config.yaml
normalize_top_k: true
norm_place: "pre"
beta1: 0.95
train_tokens: 575100000
Below are experts of layer 4 (counted from 0) of a mixture-of-experts language model. Rows are named router (the router's row for the expert), gate (a neuron's input weights, with its number), up (a neuron's input weights, with its number), down (a neuron's output weights, with its number) and show model dimensions 0-79. Each number is 200 + 40 x the weight over its row's rms, rounded and kept within 0 to 999.
After each expert's rows: a language model's description of what the expert responds to. This comes from a sample of Wikipedia text that the model never trained on.

# expert 29
router,207,216,125,207,187,211,228,268,148,215,113,200,215,198,216,131,282,202,194,194,183,197,235,252,174,186,215,196,226,273,229,120,221,225,204,134,195,262,271,224,183,159,231,257,182,201,121,179,224,241,194,181,159,163,138,184,208,234,222,212,160,140,209,222,162,222,213,235,256,103,253,192,154,174,199,184,233,213,198,201
gate0,199,229,199,168,249,212,292,255,215,167,208,152,200,185,192,186,256,202,212,184,182,145,184,168,237,204,209,179,213,132,169,167,170,197,226,124,195,213,160,122,189,204,251,191,213,220,199,180,173,223,230,225,281,260,188,263,137,276,200,166,254,170,263,206,182,114,187,243,229,171,204,148,147,191,190,199,238,218,126,176
up0,229,189,171,215,193,249,258,188,256,177,164,200,145,142,193,179,191,282,221,151,227,185,177,206,201,182,213,190,171,132,155,204,212,212,154,183,169,182,274,212,233,180,241,204,235,137,119,192,246,197,265,142,244,206,202,168,114,215,222,184,224,193,240,156,182,195,159,187,235,170,269,171,182,187,175,229,202,146,173,178
down0,209,183,219,243,230,173,190,204,158,224,192,213,197,164,178,225,247,205,158,186,147,236,284,219,243,225,229,159,166,192,252,167,189,157,151,223,190,251,187,129,337,191,166,189,195,191,290,184,211,185,235,144,266,131,213,119,190,203,225,238,126,262,178,210,154,170,215,253,217,246,287,183,239,229,193,269,259,181,245,223
It responds to: Opening parentheses, LaTeX pieces like frac, byte fragments of Chinese, Thai, Greek or other scripts, and first names like Carlos, Jeff.

# expert 28
router,170,164,180,132,175,130,151,192,202,197,87,166,193,198,214,180,254,227,176,196,245,278,198,206,253,158,196,197,261,216,220,144,196,162,232,213,174,255,164,176,189,108,236,221,263,184,177,190,264,268,144,173,230,182,152,167,245,202,213,197,198,199,276,230,207,226,141,241,184,186,219,160,153,172,123,164,151,231,170,194
gate0,108,184,264,292,168,205,249,156,165,198,142,231,168,243,290,209,182,237,230,179,140,262,236,231,202,186,162,198,221,141,208,224,151,111,176,285,174,211,244,201,189,226,186,187,257,204,199,168,225,188,196,162,208,240,196,182,265,202,208,239,250,240,147,208,126,196,232,250,134,194,191,207,123,173,178,152,180,212,193,258
up0,241,215,147,174,198,226,184,243,233,217,188,233,203,213,131,133,211,134,193,211,206,122,212,174,199,218,210,241,156,232,246,193,217,287,253,127,239,100,210,248,220,186,211,211,109,137,227,230,126,207,219,213,134,132,231,174,180,148,134,165,212,192,260,121,220,227,222,191,285,235,223,201,274,230,217,244,185,189,203,165
down0,265,185,206,210,211,151,181,255,217,58,180,121,255,239,184,201,242,233,220,223,188,155,229,148,196,228,146,153,255,280,115,184,183,174,187,173,224,154,145,194,205,102,224,231,204,220,234,251,227,192,202,165,189,217,234,170,214,241,186,209,197,186,209,147,163,279,229,218,182,129,218,226,214,229,137,237,256,197,224,183
It responds to: Abstract nouns for fields, activities and topics, often in lists, such as education, health, research, agriculture, athletics, plus known in also known.

# expert 21
router,142,226,179,195,195,181,217,207,151,202,155,193,223,148,195,200,253,118,133,237,132,234,227,249,197,176,142,148,238,237,223,152,203,216,235,161,161,223,214,210,186,249,236,221,249,254,151,199,240,232,203,234,192,187,111,223,282,191,185,182,159,60,172,205,209,152,181,129,184,147,231,134,164,155,196,156,169,203,179,195
gate1,215,180,248,196,227,223,192,192,224,191,185,265,198,204,214,231,199,220,265,242,198,175,172,266,217,195,203,141,180,302,218,245,175,130,249,217,155,142,207,207,169,144,249,168,215,146,224,206,226,232,228,256,247,207,105,230,264,185,215,173,240,132,141,159,148,143,143,148,257,101,211,244,175,156,160,236,224,196,258,160
up1,228,169,253,251,200,245,191,233,206,234,204,197,213,228,211,197,245,227,304,215,196,241,235,276,229,171,124,211,267,188,263,245,199,240,189,199,225,218,216,172,230,138,213,169,250,237,211,212,212,197,222,247,204,221,180,196,236,224,152,188,231,158,256,117,188,205,109,159,218,207,206,187,216,137,195,185,184,228,172,92
down1,245,154,186,214,165,194,156,201,227,74,202,235,165,227,198,181,221,200,234,242,173,174,217,181,141,211,160,246,186,259,193,260,210,183,266,239,145,214,112,177,241,231,200,214,159,184,248,143,233,198,178,181,258,190,205,188,188,159,194,252,225,278,213,201,244,224,191,263,226,262,215,216,280,194,172,194,240,267,188,164
It responds to: First piece of a split word, often a lone s or a prefix like comp, ass, cons, rep, as in s|itting, rep|aired.

# expert 13
router,138,166,220,198,205,195,228,210,205,180,163,150,181,155,215,251,231,198,227,196,183,228,204,204,165,150,211,206,177,227,229,133,238,219,210,144,269,182,191,195,212,160,217,270,235,180,159,213,282,251,192,245,225,172,152,171,195,253,225,218,218,138,237,176,181,233,154,156,215,222,267,243,148,125,115,136,176,183,158,247
gate1,196,148,200,165,217,125,185,157,236,181,128,142,205,204,196,271,190,263,205,200,219,200,219,158,184,213,189,139,175,175,90,217,127,211,225,244,267,282,206,152,152,236,249,266,229,210,204,225,173,244,122,207,220,178,154,235,249,278,224,194,248,244,269,275,172,236,183,174,173,146,260,158,264,164,145,216,125,232,140,195
up1,236,199,211,176,212,152,155,173,224,157,148,215,139,204,170,230,186,236,146,158,212,211,219,160,159,214,201,178,197,197,173,199,140,210,180,209,272,279,189,165,201,244,196,222,277,225,223,152,193,217,158,182,272,187,204,219,221,303,168,212,247,193,227,226,166,260,182,138,251,181,168,188,271,116,117,135,147,229,110,204
down1,226,227,254,204,215,137,177,195,197,134,153,181,222,185,216,208,280,149,191,232,200,131,184,204,235,232,195,207,257,193,134,115,176,202,219,224,228,282,184,238,188,221,111,249,197,191,230,233,136,183,228,119,216,235,221,270,269,208,155,243,238,174,235,186,126,178,206,226,247,197,204,247,203,206,194,192,233,149,159,180
It responds to: Short male first names like Johnny, Bob, Jack, and syllable pieces after an initial letter, as in T-ack-le, T-ick-ets.

# expert 18
router,153,187,187,189,252,181,212,222,186,210,220,150,206,172,241,201,244,210,213,180,239,206,287,218,277,248,220,208,232,246,241,210,224,244,176,204,218,212,229,245,192,195,296,242,203,184,158,157,212,209,165,224,200,162,146,264,235,229,234,202,144,179,235,269,172,260,259,241,171,152,233,143,139,160,226,141,235,264,184,249
gate1,256,216,170,193,204,239,155,153,182,255,245,236,334,176,223,132,205,254,268,232,147,178,244,197,211,154,209,141,190,259,101,172,198,149,172,208,230,266,172,182,215,168,215,161,164,191,280,197,194,172,203,166,147,202,144,175,207,145,206,190,175,236,177,295,159,228,192,180,236,110,188,159,225,178,138,267,180,226,180,228
up1,148,192,232,255,156,234,186,253,200,221,210,179,195,264,186,220,209,189,165,202,167,243,154,263,94,212,267,236,244,176,218,168,230,234,187,160,215,241,290,220,190,224,207,182,247,224,280,201,169,140,236,120,193,312,183,161,160,181,178,203,231,149,94,173,204,180,187,198,207,149,116,228,211,192,170,116,257,220,247,206
down1,256,196,216,201,256,254,236,184,199,152,229,224,233,237,311,151,241,210,276,64,182,238,218,163,184,225,174,254,194,243,209,179,179,205,179,125,124,233,245,172,125,211,169,199,265,235,273,192,207,192,256,187,203,171,216,126,181,269,208,190,228,183,135,184,175,236,193,225,161,178,232,127,206,154,211,190,229,185,215,186
It responds to: Short pieces right after a capital letter or first syllable inside names, especially "at" as in Saskatchewan, Catwoman, Catton.

# expert 54
router,177,140,170,164,161,202,168,272,213,141,177,138,224,205,259,219,240,143,261,253,198,228,220,220,244,163,222,148,211,256,235,137,151,171,249,183,223,226,199,188,172,210,197,193,180,218,193,218,209,180,163,181,258,198,192,172,265,269,153,225,180,182,250,253,173,162,238,221,199,117,234,166,181,233,149,174,162,182,141,205
gate0,227,184,214,134,190,100,173,181,210,217,110,222,240,203,265,252,207,221,256,184,118,191,213,154,257,141,222,166,162,180,284,204,191,209,128,243,153,186,184,243,171,124,121,225,216,220,219,188,170,255,170,220,203,205,175,226,243,213,212,253,252,249,272,202,139,171,203,268,210,204,147,162,184,235,164,125,260,148,163,208
up0,194,166,207,212,181,159,252,191,167,231,264,118,186,229,192,202,171,189,182,159,181,172,257,178,175,279,154,227,178,219,171,163,190,245,195,212,212,210,224,155,210,229,151,208,152,241,117,136,200,183,245,209,188,85,211,202,200,136,209,147,198,143,185,231,202,248,315,184,179,268,247,238,223,147,190,282,205,268,144,211
down0,159,188,196,197,224,224,117,211,232,213,191,136,174,167,197,146,259,172,188,152,244,213,223,205,218,184,193,134,203,229,205,208,161,232,228,287,238,192,210,179,198,182,267,135,139,117,161,208,207,192,308,209,229,237,216,224,186,193,218,131,194,239,243,253,198,182,225,163,204,202,154,136,153,254,197,236,58,217,284,206
It responds to: Hyphen bullet at the start of a line in infobox and taxonomy lists, such as "- Phylum:", "- ZIP code:", "- Born".

# expert 47
router,208,196,237,179,162,136,188,267,154,198,129,142,240,213,257,159,241,105,186,249,209,259,205,193,178,225,254,181,223,266,234,133,209,215,221,204,185,215,198,242,122,130,240,196,197,160,167,183,226,231,163,177,230,198,187,145,162,212,210,162,163,131,248,215,192,220,143,236,214,180,266,219,191,165,182,189,179,221,129,155
gate0,179,216,267,275,198,197,236,207,168,167,211,226,277,198,200,243,241,187,228,207,140,301,173,211,203,187,230,177,244,178,163,159,170,207,189,146,215,218,205,215,132,141,247,190,198,177,220,279,152,187,242,197,197,211,199,194,165,220,202,117,227,228,265,244,181,238,218,241,150,250,224,300,218,223,143,177,237,203,116,184
up0,217,166,193,248,173,145,171,147,147,209,144,233,215,195,283,224,214,186,176,209,194,243,234,249,210,160,178,211,237,185,152,157,189,297,199,280,203,196,277,278,173,209,223,200,223,231,150,206,141,184,214,176,228,201,174,208,239,154,156,191,231,248,253,268,169,229,180,248,149,248,217,260,235,180,136,158,244,174,152,151
down0,174,182,150,215,205,188,265,187,185,193,189,171,247,239,177,220,209,162,246,228,133,188,212,218,100,227,237,196,254,181,158,155,168,171,108,149,136,270,197,246,230,218,265,218,178,178,285,225,242,167,213,252,100,186,245,215,156,189,258,246,171,183,144,136,157,220,197,198,174,196,224,195,170,177,204,184,159,125,187,145
It responds to: Final nouns of organisation, ministry and award names: Foreign Affairs, Higher Education, Arts, Science, Club, Wall Street Journal.

# expert 61
router,194,159,224,145,154,147,196,231,233,176,178,171,226,177,266,189,184,139,162,185,245,216,195,239,297,192,232,205,250,242,191,160,173,181,185,153,135,234,174,176,190,193,186,278,253,193,149,157,239,258,203,132,200,120,181,199,177,192,171,198,239,148,220,285,214,241,158,137,208,182,238,133,121,174,122,170,250,164,197,179
gate4,161,192,176,198,200,162,141,198,231,194,161,241,209,236,208,200,194,171,146,183,258,204,209,187,240,183,243,175,191,162,114,187,232,106,220,139,176,257,156,162,208,204,202,172,228,205,187,189,225,115,130,222,244,204,142,106,209,171,215,153,182,183,263,164,166,247,141,147,264,231,227,142,124,173,121,219,212,213,204,143
up4,164,236,216,141,231,182,185,151,145,256,120,260,161,240,290,194,178,203,163,151,255,139,220,246,238,148,208,200,107,251,196,157,159,208,219,234,184,167,294,234,156,142,230,192,155,257,142,281,255,193,219,264,180,214,211,168,235,228,148,218,233,165,205,212,178,184,206,168,172,269,215,196,203,175,267,238,277,258,158,175
down4,188,253,192,208,210,196,189,169,198,210,210,220,173,176,204,175,234,242,243,180,163,225,153,249,244,215,180,237,235,179,135,221,234,232,265,212,211,222,224,191,191,168,137,220,215,189,197,218,214,149,170,160,179,180,253,167,232,136,162,155,234,272,263,218,237,267,120,170,160,182,201,254,94,209,227,201,284,191,128,191
It responds to: Ending pieces of Latinate words such as ent, est, ect, ant, as in consent, conquest, expect, plus adjectives like associated, present.

# expert 31
router,209,237,181,199,157,122,181,243,126,204,177,222,280,207,228,152,275,208,162,277,190,199,222,234,253,187,156,174,217,216,214,240,248,209,187,141,146,196,271,213,163,163,206,200,143,137,240,172,248,191,189,187,220,169,189,205,169,248,206,233,225,165,172,208,239,235,196,202,193,162,215,181,170,157,192,221,186,192,180,216
gate0,97,215,192,207,174,246,191,271,206,193,184,175,266,224,295,149,194,247,210,198,188,190,228,221,296,148,181,203,191,201,172,231,197,245,209,185,215,202,215,219,180,200,217,211,209,189,233,195,246,214,229,252,199,201,245,214,174,191,141,223,158,148,167,222,185,224,156,290,162,194,178,189,236,209,170,235,242,204,220,172
up0,151,182,153,254,181,130,181,259,205,237,229,196,209,194,203,209,156,244,200,226,209,296,192,226,216,146,183,232,257,217,271,221,173,211,251,241,219,98,195,209,215,207,149,199,189,156,261,190,218,241,306,140,266,182,163,298,190,197,129,154,206,139,257,163,185,182,213,189,160,232,151,152,200,191,160,223,172,196,186,206
down0,165,262,143,149,212,224,228,217,205,208,221,234,244,168,250,219,180,204,188,203,218,224,200,224,255,195,188,207,158,166,175,208,237,279,216,166,215,171,260,146,187,212,240,224,202,156,238,161,180,170,196,186,236,231,166,183,127,200,244,217,143,256,237,223,155,201,198,168,207,186,253,223,181,279,194,169,170,209,256,160
It responds to: Inner syllables of longer or foreign words, such as ac in tentacles, um in Tecumseh, plus the last digits of years in tables.

# expert 34
router,209,193,195,229,246,160,180,280,201,173,167,166,222,175,232,183,273,221,237,236,206,217,285,289,216,141,128,206,256,283,128,201,271,229,188,165,183,233,247,216,220,213,198,252,185,208,183,218,218,208,164,179,232,173,158,238,242,251,207,255,136,225,219,241,219,251,229,227,244,150,254,193,169,168,226,130,209,194,167,265
gate1,228,231,184,226,185,167,221,243,254,145,174,162,170,216,175,206,146,224,169,184,207,226,263,230,194,254,187,138,232,228,214,180,177,206,207,199,260,168,202,199,157,203,256,285,216,226,179,128,238,194,179,162,222,253,173,288,207,208,152,237,143,218,148,213,218,234,225,254,209,179,226,272,162,218,213,212,209,237,163,279
up1,264,222,198,172,224,211,195,159,254,233,232,313,197,216,157,198,269,131,244,225,96,171,205,158,235,208,175,135,144,201,219,167,152,276,200,260,198,120,200,213,208,183,219,150,183,128,256,200,195,202,189,215,232,191,258,166,130,213,245,225,200,165,163,163,195,229,168,190,170,233,133,110,208,162,167,147,106,230,154,186
down1,154,203,195,191,168,215,215,276,197,231,208,146,203,239,180,204,216,213,233,200,132,167,208,177,259,181,188,251,234,272,195,179,244,185,247,202,166,266,173,230,187,93,174,212,138,208,201,140,157,186,185,185,205,80,285,185,197,261,144,256,209,147,255,207,178,206,180,164,160,204,104,193,183,239,190,233,269,275,217,208
It responds to: Mid-word pieces like it in capitulation and legitimize, year prefixes 201/202 in citations like (2012), and odd byte fragments.

# expert 53
router,163,167,216,207,198,193,216,217,166,194,168,166,151,176,250,176,264,199,240,253,156,255,231,213,214,182,218,233,258,234,197,123,167,171,216,150,200,261,216,265,166,194,201,215,226,137,179,180,202,212,210,233,220,117,191,222,209,226,191,194,141,194,225,219,153,201,207,238,247,181,289,196,159,151,211,166,169,247,233,163
gate1,167,189,162,198,171,190,190,240,164,194,199,194,156,277,204,142,199,183,262,207,198,154,214,236,208,223,203,193,212,233,267,125,155,175,181,224,195,196,232,210,207,170,185,217,178,227,158,219,179,212,226,162,143,214,226,171,181,180,169,324,211,259,274,230,265,197,219,272,149,141,164,218,138,164,198,185,184,210,164,187
up1,200,216,167,183,202,218,214,226,159,190,271,192,155,240,165,220,194,190,219,258,220,129,248,279,220,208,236,235,163,217,275,160,132,166,139,171,193,178,252,254,258,217,134,157,210,303,170,150,188,259,210,191,126,179,216,167,192,218,196,236,233,220,231,199,184,233,202,261,154,194,211,196,189,238,234,189,194,237,161,216
down1,265,167,115,193,155,222,144,179,159,176,178,249,139,173,181,239,121,170,244,178,232,192,173,202,185,206,124,206,158,151,225,334,75,200,179,245,157,214,238,249,194,183,187,123,184,191,292,156,235,200,226,206,164,191,178,174,212,139,181,231,200,168,212,183,147,227,231,224,233,194,222,263,180,207,165,154,232,231,215,166
It responds to: First three digits of years like 199, 201, 202, starting dates in lists, tables, births and seasons: 1994, 2026, (born 1960).

# expert 30
router,176,190,178,207,188,181,175,227,208,137,116,162,229,227,281,109,323,175,164,209,138,249,200,209,190,207,208,231,197,286,275,176,187,149,236,185,236,218,243,208,158,134,231,249,190,187,175,172,228,184,221,197,166,204,157,218,193,212,212,172,145,125,263,208,193,206,175,133,252,178,274,214,177,163,209,200,166,241,225,155
gate5,162,204,202,233,201,167,159,173,167,122,150,215,179,247,290,117,224,213,244,137,208,203,156,213,233,167,208,175,128,245,254,197,179,179,228,227,177,179,229,210,224,277,211,278,216,168,219,173,177,151,234,186,261,195,186,202,122,264,191,172,196,207,194,217,162,206,192,223,135,235,236,162,183,182,164,167,175,198,253,245
up5,155,134,159,191,164,199,276,201,190,184,176,177,176,170,214,274,178,220,235,257,242,176,239,138,182,189,132,204,215,143,234,286,234,215,203,275,163,188,126,154,195,161,208,146,237,168,159,201,225,247,233,141,188,183,193,241,224,136,218,203,220,173,244,109,171,242,223,203,182,154,161,260,132,180,162,214,199,158,202,173
down5,203,159,105,250,271,309,234,218,167,153,186,165,273,229,229,246,216,204,280,172,201,186,159,182,222,238,185,234,226,200,245,205,164,176,272,207,140,254,216,211,249,200,193,163,120,220,267,128,248,235,177,194,164,176,265,218,198,194,240,213,197,177,232,149,217,182,188,176,156,234,209,245,181,247,205,118,212,256,239,193
It responds to: Head nouns of titled events and institutions after a modifier, such as World War II, World Rally Championship, MLS Cup, Air Force.

# expert 11
router,176,239,213,186,195,226,185,245,212,158,172,174,164,175,296,130,197,125,195,206,204,234,208,181,172,105,189,241,212,295,208,182,227,182,157,100,200,284,216,214,144,180,267,220,176,235,214,197,209,208,169,181,250,136,112,147,214,197,189,150,103,187,208,181,229,249,153,186,261,166,223,152,147,190,220,159,172,185,178,171
gate0,145,198,176,249,242,256,141,164,257,174,221,124,188,212,211,151,233,176,159,185,229,202,201,251,202,211,212,161,172,199,104,167,243,221,250,131,203,214,167,194,261,197,214,164,195,184,267,197,182,210,185,219,238,266,219,115,234,160,199,190,180,197,261,202,188,153,153,183,231,173,221,179,100,167,253,196,157,201,215,194
up0,169,202,190,190,116,184,151,172,298,245,198,159,243,212,154,201,242,204,246,194,195,165,203,210,144,232,231,199,261,156,170,179,211,142,227,149,180,204,199,264,176,212,171,161,285,137,197,185,234,127,231,231,157,203,213,150,166,117,193,124,187,189,220,227,205,117,275,161,133,211,199,215,186,192,158,290,241,187,256,207
down0,193,181,186,156,217,273,235,220,214,206,190,243,238,211,202,145,214,192,211,275,184,187,275,164,233,174,153,105,206,135,140,150,212,235,271,150,210,251,235,203,241,237,246,160,173,312,255,239,200,213,180,164,225,234,233,181,266,140,221,184,248,237,191,208,179,281,221,205,248,186,170,186,198,267,217,187,215,199,141,153
It responds to: Word-piece continuations inside names and nouns, often after P or M: P-ond, Bert-ram, Herm-itage, pod-cast, Garden.

# expert 32
router,140,238,230,165,160,165,192,177,169,203,194,210,220,163,188,148,264,211,237,242,139,196,227,197,287,122,183,184,161,221,256,158,224,216,202,180,240,276,193,227,158,125,273,241,252,154,141,188,225,249,174,198,258,211,261,226,167,241,255,145,167,211,270,219,170,170,176,156,263,109,195,175,135,198,175,125,236,216,145,202
gate1,209,275,185,246,182,147,160,242,204,113,201,222,193,237,212,148,168,218,178,232,156,143,220,285,280,198,173,227,184,175,141,202,183,161,193,179,190,214,187,140,159,247,127,217,245,170,244,198,140,174,160,185,232,102,207,214,261,296,199,111,187,226,166,256,182,246,204,263,199,227,164,238,205,220,165,157,174,162,216,239
up1,250,174,197,129,191,218,185,254,202,235,168,210,225,229,171,235,206,220,149,121,163,182,257,169,162,187,222,174,187,174,261,180,223,200,159,208,299,213,234,170,237,164,222,173,167,169,227,274,160,231,270,183,209,89,180,179,217,169,279,185,271,124,284,180,215,236,166,227,238,197,273,187,211,202,191,242,230,210,206,187
down1,258,153,171,173,220,150,155,233,194,155,240,130,213,234,167,239,224,228,153,193,255,219,200,240,216,131,111,239,205,189,166,232,255,163,197,282,238,230,172,201,201,242,172,218,206,203,176,220,221,171,125,159,199,242,185,216,202,262,190,263,236,176,191,218,279,239,161,192,243,248,191,277,241,198,230,180,179,236,162,192
It responds to: Plural endings and object pronouns such as -s, -ers, them, they, people, plus the word-internal letter b as in via-b-ility, rib-b-ons.

# expert 37
router,181,154,187,176,208,163,186,201,236,152,171,170,181,168,213,173,262,152,182,189,159,245,239,210,212,190,234,150,261,211,181,179,252,216,293,174,170,233,214,225,155,184,224,225,253,181,168,185,249,216,173,250,216,132,189,212,197,249,209,146,222,159,204,135,180,246,189,147,259,110,204,170,150,196,203,93,160,204,185,147
gate0,195,148,240,166,210,186,163,162,180,193,206,215,181,209,162,208,241,155,163,153,236,180,183,244,219,130,206,187,200,303,160,158,153,260,188,149,178,250,130,233,182,267,262,152,208,213,266,191,178,212,232,178,178,157,223,278,226,176,242,135,236,211,233,171,169,222,198,159,212,209,150,163,127,173,185,284,191,202,194,267
up0,174,124,184,222,172,212,206,207,200,127,165,190,236,248,167,139,268,96,211,215,150,134,206,175,187,223,232,265,141,213,257,176,228,233,245,186,224,165,262,186,194,197,236,188,249,202,161,195,140,161,237,140,201,179,229,194,134,273,227,232,167,96,195,228,251,147,175,191,160,258,194,229,227,229,260,207,144,268,188,159
down0,251,180,192,184,203,175,227,196,177,200,186,223,255,220,229,184,195,207,172,174,165,277,236,135,155,155,197,173,187,217,282,259,202,293,232,182,205,202,199,231,159,235,156,161,175,261,199,237,182,150,231,180,238,220,197,162,297,239,217,158,255,254,241,169,168,237,190,168,211,229,219,217,229,233,186,179,213,188,243,173
It responds to: Opening lowercase letter or consonant cluster of a common noun or verb after an article, such as c-rofting, g-ap, sh-ield.

# expert 45
router,149,193,158,180,219,186,168,317,130,211,158,221,222,220,257,179,218,129,185,214,125,287,204,218,236,190,215,188,200,229,219,159,223,176,222,102,145,151,247,241,191,234,297,242,208,215,142,164,259,223,210,266,141,181,160,223,222,197,219,167,198,168,191,234,157,183,175,224,261,176,249,216,183,176,187,198,219,219,170,198
gate0,209,263,209,113,162,226,203,187,202,193,238,217,205,297,189,194,212,233,178,185,241,203,187,156,197,285,210,160,125,238,146,132,179,193,239,153,122,171,169,170,185,179,280,255,187,203,176,163,230,255,160,180,193,134,136,246,192,246,221,285,185,173,195,214,185,129,200,174,189,126,262,177,216,209,176,212,163,248,175,192
up0,166,201,247,160,154,180,191,221,238,205,196,166,202,194,206,166,212,232,189,174,172,165,185,267,238,244,84,181,210,155,228,175,167,145,152,237,153,216,194,197,241,213,189,233,186,203,139,146,165,242,170,172,206,272,173,202,202,174,147,263,179,207,214,207,206,175,240,274,232,192,166,228,257,216,149,173,142,255,229,201
down0,195,190,207,171,213,161,177,226,351,254,168,127,185,223,208,189,230,185,250,164,248,241,259,187,175,162,68,151,201,167,174,230,256,157,192,141,229,156,252,248,166,198,156,223,266,232,195,242,140,190,142,203,217,250,152,196,194,150,219,192,212,188,248,304,185,192,214,184,206,152,220,197,227,235,193,216,171,239,242,222
It responds to: Hyphens inside compounds and prefix pieces such as counter, non-, soft-clip, open-aperture, I-35, often in technical or military text.

# expert 46
router,174,217,127,186,230,251,246,259,208,190,127,194,172,174,212,143,195,202,228,186,222,238,207,236,195,170,196,239,256,279,214,190,239,218,151,124,260,195,220,185,199,118,263,231,261,213,175,154,263,258,167,196,225,157,146,203,211,220,224,198,100,84,245,204,173,260,209,217,241,189,231,196,104,147,224,167,189,220,187,188
gate0,163,132,234,190,279,237,215,180,237,213,211,139,173,206,146,147,201,226,179,239,227,207,276,219,208,252,183,187,140,169,146,161,198,208,166,190,215,181,126,176,174,162,261,255,180,191,233,171,157,257,213,146,207,213,157,190,205,187,242,170,199,275,184,294,126,178,227,163,176,187,164,204,71,180,179,154,270,206,180,217
up0,132,153,169,225,259,215,276,159,223,205,174,148,198,181,140,146,202,271,179,276,244,258,208,280,175,243,224,223,135,207,209,228,161,192,162,191,156,140,214,202,152,128,249,195,232,190,194,196,243,231,202,200,241,174,186,292,199,281,230,173,205,224,258,182,197,188,190,170,187,192,137,155,205,178,206,202,234,259,225,184
down0,205,178,206,288,175,216,206,229,142,105,200,194,227,152,90,147,223,208,259,179,201,179,212,168,194,182,246,214,143,217,219,171,132,163,215,198,98,248,193,282,139,244,202,144,142,222,192,194,200,169,88,207,248,196,205,191,131,187,205,197,201,214,193,235,257,256,227,146,209,190,115,208,229,171,186,146,168,272,230,186
It responds to: Inner syllables of foreign proper names after a capital initial, as in B-ast-ion, K-att-akkada, Ber-dych, plus North, South, West.

# expert 51
router,185,211,163,190,186,165,176,214,188,186,145,171,194,169,216,124,291,192,190,207,175,199,232,205,190,202,167,210,197,298,249,219,200,168,269,117,229,271,266,218,161,159,205,224,197,194,143,194,228,273,153,190,176,144,183,214,195,194,259,137,174,193,264,219,208,226,223,197,286,158,214,185,190,183,206,200,206,180,225,210
gate0,199,176,179,193,216,146,177,198,256,219,158,223,184,150,205,185,209,192,151,160,105,182,254,242,123,187,186,165,168,232,159,222,226,202,251,217,192,134,209,222,210,195,205,240,169,124,195,202,191,187,97,188,158,195,211,169,201,176,152,224,228,206,291,213,130,247,176,202,165,267,260,128,199,183,171,187,219,181,195,194
up0,179,242,247,267,174,243,149,285,177,190,286,197,280,225,201,280,215,227,142,220,180,215,173,193,202,191,114,178,235,148,212,226,204,150,194,249,211,172,156,190,185,231,205,257,267,266,130,181,97,214,173,165,212,298,205,209,205,190,177,207,230,235,176,179,189,201,218,269,206,83,182,214,231,194,154,196,147,176,244,127
down0,160,299,227,173,235,238,160,169,191,197,179,158,194,232,187,176,211,180,218,178,265,167,233,194,202,259,179,233,242,165,219,189,158,193,220,182,236,203,137,161,200,193,194,221,152,256,102,168,130,223,167,185,213,193,188,108,232,160,177,199,223,284,158,225,253,222,233,164,209,208,243,212,152,203,192,239,246,152,186,219
It responds to: Single digits and capital letters inside codes, acronyms and data values, such as ISSN, SPD, TBD, PDBe, dates in tables.

# expert 60
router,184,202,202,187,186,130,174,195,165,189,196,91,211,152,210,112,258,157,225,185,202,262,165,271,208,150,235,222,252,192,204,171,224,190,169,177,210,177,201,201,180,165,289,224,208,171,209,189,219,263,247,190,256,222,199,235,197,246,264,136,142,171,226,177,230,222,181,169,247,164,288,175,157,141,184,171,270,257,181,167
gate0,173,179,228,221,98,130,218,184,171,241,149,191,269,177,186,150,233,153,239,229,218,230,169,270,245,175,247,163,183,171,186,230,234,187,175,236,202,191,162,244,297,211,201,198,196,132,193,231,182,183,232,188,244,188,143,181,156,191,249,212,132,229,108,241,247,169,219,191,147,191,203,186,185,175,144,121,193,236,158,249
up0,174,243,189,201,200,251,195,179,133,161,215,178,151,154,231,161,218,189,244,138,203,166,228,175,213,164,139,135,177,210,130,169,266,226,236,160,233,176,219,164,223,249,222,132,196,194,223,118,107,137,189,186,169,206,186,201,297,229,181,238,264,215,292,223,222,258,183,230,225,158,256,218,171,194,247,246,280,165,267,190
down0,231,163,168,252,177,173,186,188,111,147,199,175,164,189,169,188,215,215,190,243,247,221,168,242,245,196,259,190,220,246,249,249,222,217,113,166,158,163,201,146,179,151,226,218,239,168,167,256,256,154,183,191,152,199,231,264,174,268,214,201,201,180,162,182,236,188,187,159,205,141,179,223,193,290,212,254,119,197,210,181
It responds to: Month names after "on", "in" or a day number in dates, such as 7 August, in July 1597, Born: 10 November.

# expert 5
router,163,152,159,164,216,211,213,209,228,176,168,184,200,113,197,142,282,243,229,173,178,243,204,205,278,154,235,149,193,213,218,155,199,168,203,176,172,262,269,199,146,155,201,192,215,187,172,224,223,219,192,260,191,171,194,232,202,268,238,179,194,186,213,168,192,226,155,192,256,109,259,139,125,169,160,96,181,197,221,167
gate1,175,216,186,186,165,180,177,232,173,113,142,235,207,222,156,169,155,248,221,180,214,242,288,204,203,155,222,232,147,282,199,186,202,221,145,138,159,223,155,198,189,202,160,240,163,230,185,228,185,226,163,164,236,134,221,141,170,142,178,158,218,169,203,210,211,235,220,156,220,210,245,174,239,234,141,213,183,198,231,204
up1,193,200,210,223,166,226,208,259,174,140,194,174,146,226,150,220,187,287,206,237,202,282,224,185,282,186,190,211,190,169,174,218,213,213,172,130,169,233,184,172,177,256,164,280,220,178,244,143,166,212,141,171,205,120,252,274,203,213,111,213,214,211,171,113,134,226,220,204,215,246,236,196,180,190,235,119,247,175,194,196
down1,173,112,258,212,242,254,194,259,158,193,226,278,158,201,180,146,164,209,237,146,229,146,253,181,201,186,219,205,159,288,169,194,261,242,194,158,218,180,212,138,198,247,162,241,237,233,174,199,230,232,174,244,128,172,143,248,206,242,209,205,188,219,231,152,164,200,189,240,246,255,332,183,196,180,184,152,195,171,222,221
It responds to: Single capital letters like L, H, B, K, R opening names or table cells, often after a pipe: Lechugueros, RB, L (loss).